Below are experts of layer 4 (counted from 0) of a mixture-of-experts language model. Rows are named router (the router's row for the expert) and show model dimensions 0-79. Each number is 128 + 24 x the weight over its row's rms, rounded and kept within 0 to 255.
After each expert's rows: "mostly gets" lists some tokens that are sent to it at least half of the time; "raises" lists some tokens whose logits its average output raises strongly, later layers aside. This comes from a sample of Wikipedia text that the model never trained on.

# expert 49
router [131 121 145 100 131 158 144 117 102 171 111  82 146 130 149 135 151 156 131  87 132 141 133 114 136 133 125 110 117 144 123 102 131  98 103 130 132 114 156 145 119 123 163 124 104 144  97 136 128 122 126 152 103 134 164 178 138 142  92 149 177 153 108 118  93 158 173 118 150 101 126 156 128 189 140 123 117 136 141 152]
mostly gets: " n", "ov", " rem", " Will", " mov", " bl"
raises: "ick", "ow", "ice"

# expert 6
router [142 101 129 132 125  95 146 111 119 140 144 156  91 146 120 121  81 135  97 114  82 164 122 122 138 146 140 170 200 133  77 114 117 151  88 108 116 152 165 173 115 152 146 119 121 129 145 101 151 136 138 116 119 120 136 137 116 137 125 152 116 134 131 145 158 104 124 136  97 125 160 118 120 131 162 132 143 105 125 136]
mostly gets: "in", "usic", "il", "ins"
raises: "ted", "t", "cess", "ts"

# expert 124
router [106 108 106 100 127 167 142 157 173 147 134  86 139 150 146 149 128 117 121 149 109 145 162 141 127 141 156 147 149  96 172 117 163 155 131 112 124 134 109 159 151 146 104 120 104 147  70 113 120 152 143  94 125 100 124 131 179 143 178 109 137 101 128 104 124  98  92 122 152 137 124 120  94 118 144 108 116 104 145 100]
mostly gets: "sh", " Pl", "pr", " pl", "pl", " Sh"
raises: "ace", "id", "ax"

# expert 56
router [ 97 131 132  63 151 108 173 111 143 117 110 151 154 107 155 145 129 159 170 153 164 129 121 135  57 153 121  70 116 152 156 122 105 145 126 123 130 134 104  93 133 142 131 164 107 159 137 166 157 120 120 108 134 125 134 105  85 114 113 114 146 143 109 154 107 100 140 134 158 114 120 119 159 133 113 129 119 126 123 162]
mostly gets: " se", " e", " con", " ele", " ro", " again"
raises: "ct", "igh", "x"

# expert 1
router [139 101 115  91 128 124 129 137 140 142 140 110  96 113 131 136 191 129 102  89 156 150 122 117 117 160  82 107 165 119 144 131 100  97 135 147  51 147 146 140 115 118  87 102 138 149 129 123 127  83 114 113 133  99 149 120 142 181 116 128 170 163 144 137 172 172  99 117 124 127 125 137 120 127 146 156 150  95 145 117]
mostly gets: "ub", "erv", "resent", "ubl", "oc", "ublic"
raises: "ation", "al", "iz"

# expert 126
router [133  74 171 142 127 157 117  85 105  97  88 142 131 151 114 118 110 146 126 102 124  99 107 133  56 132 102 118  70 134 107 167  96 147 130 134 112 101 131 137 156  86 143 142  95 111 133 122 115 139 182 137  84 124 142  78 132 102 136 153  84 169 121 119 161 156 116 118 140 156 164 151 133 116 126 161  96 134 170 126]
mostly gets: "ort", "ely", "ural", "eat", "che", "her"
raises: "ro", "ly", "ition"

# expert 104
router [110 131 154 153 128 108  87 112 139 134 162 132 141 147 171 138 131 138 187 121 156 169 103 117 103  92 112 170 119 110 114 143 158 105 111 122 100 135 125 121 119  94 127 184 165 142 154 188 138 102 118 120  88 133 123 124 125 128  95 134 150 120 110 121  77 142 131  87  99 121 108 171 126 136 129 116 158 146 145 166]
mostly gets: " s", " sh", " dec", " form", " bec", " acc"
raises: "eries", "ince", "ame", "ome", "ix"

# expert 55
router [101 133  83 150 118 135 107  70 127 124 133 120 167 125 140 177 130 134 137 119 140 140 128 125 122 117 101 126 152 112 101 110 174 174  84 155 152 114 117 107 138 142 152 111 188 105 103 151 127  77 110 154 132 114  85  85 147 141 106 119  82 131 106 103 112 154 134 118 154  77 131 101 131 105 117 163 125 137 151 119]
mostly gets: "un", " un", " bet", "ept", "igh", " tra"
raises: "n", "g", "ne"

# expert 40
router [117 168 134 141 125 126 107 144 140 115 119  83 139  99 107 126 136 153 108 129 157 162  91 132 124 130 113 110  76 125  94 127 108 124 122 145 110 139 167 129 105 137  91 106 142 110 134  98 149  91 128 133 120 121 162 110 140 156  91 125 189 109 135 148 108 115 150 130 162 148 111 141 107 114  78 153 151 142 152 114]
mostly gets: " Q", "Q", " +", " qu", "q", "ue"
raises: "ual", "u", "ue"

# expert 52
router [136 129 164 136 123 106 164 120  87 115  94 116 180 137 122 127 142 151 163 112 121 104 130 136 154 155 142 133 114  80  80 101  94 143 143 174 101 151 124 113 124 135 135  96 174 146  71 108 132  69 171 165 167 121 129  69 113 111 114  85 161 148 106 130 154 150 123 135 162 130 150 106 168 121 131 137 147 156 157 144]
mostly gets: "ou", "ad", " but", "é", "oh", " whe"
raises: "ng", "d", "che", "ll", "ts", "nt"

# expert 119
router [ 98 139 152 111 127 122 115 122 135 142 147 212 144 100 179 106 144 109 137 136 149 145 117 136  82 137 109 138 148  91 119 144 145 101 135 151 141 145 143 133 132 146  95 125 149 104 148 152 159 119 124 142 130 159 138 108 140 125 141 116 172 134 103  96 130 155 134 166 123 117 104 133 134 127 143 127  75 112 103 119]
mostly gets: " ex", "ough", "rough", "cess", "pen", "over"
raises: "t", "ter", "ten", "ts", "to", "tern"

# expert 38
router [101 113 109 124 131 105 124 163 134 148 156 122 129 157 189 153 111 137 170 166 145 147 165 112 115 145 117 116 130 136 166  81 111 130 115 132 145 115 156 106 124 120 150 122 109 157 136 126 129  99 100 149 123 104  84  89 133 142 106 145 137 125 106 125 104 126 145  88 146 102 144  82 153 167 128 132  94 100 117 122]
mostly gets: " re", " pro", " con", " cont", " ex", " Con"
raises: "fer", "du", "ver", "m", "p"

# expert 114
router [122 142 126 172 140 134 123 144 140 128 171 125  95  79 178 134 107  96 145 189 113 160 152 112 156 145 120 115 126 139 148 159 148 157 124 104 191 131 118  94 115 126 149 134 146 101 133 142 137 121 108 139 121  88  98 174 101 132 120 138 175 167 163 127 154 116 154  94 118 126 118 152  97 177 129 141 127 120 157 127]
mostly gets: " f", " h", " b", " sp", " F", " p"
raises: "ull", "amil", "und"

# expert 63
router [197 114 110 135 124 123 107 129 165 117 162 169 146 118 108 113 109 152 136 121 122 124 151 112 128  90 149 134 143 126 129 141  98 153 142 116 142 151 112 154 144  86 117 145 150 143 149 112 140 100 110 131 126 109 125 127  97 123 145 127 175 105 136 120  88 168 152 103  98  93 151 122 150 124 148 142 126 148 163 153]
mostly gets: "um", "use", "ium", " am", " •", "nam"
raises: "pt", "b", "m", "p"

# expert 29
router [123 148  96 112 126 107 128 149 119  65 152  67 174 158 112 130 160 124 137  62 137 158 154 139 133  86 104 133 129 121 123 179 160 123 141 116 137 111 137 162 142 175 134 151 148 105 107 137 106 160 143 129 167 115 117 115 152 111 124 111 117 121 136 123 151  98 129 157 106 125  79 152 130 113 118 114 130 141 137 115]
mostly gets: "en", " Gre", " sc", " Sc", " ag", "eng"
raises: "ces", "ced", "cy"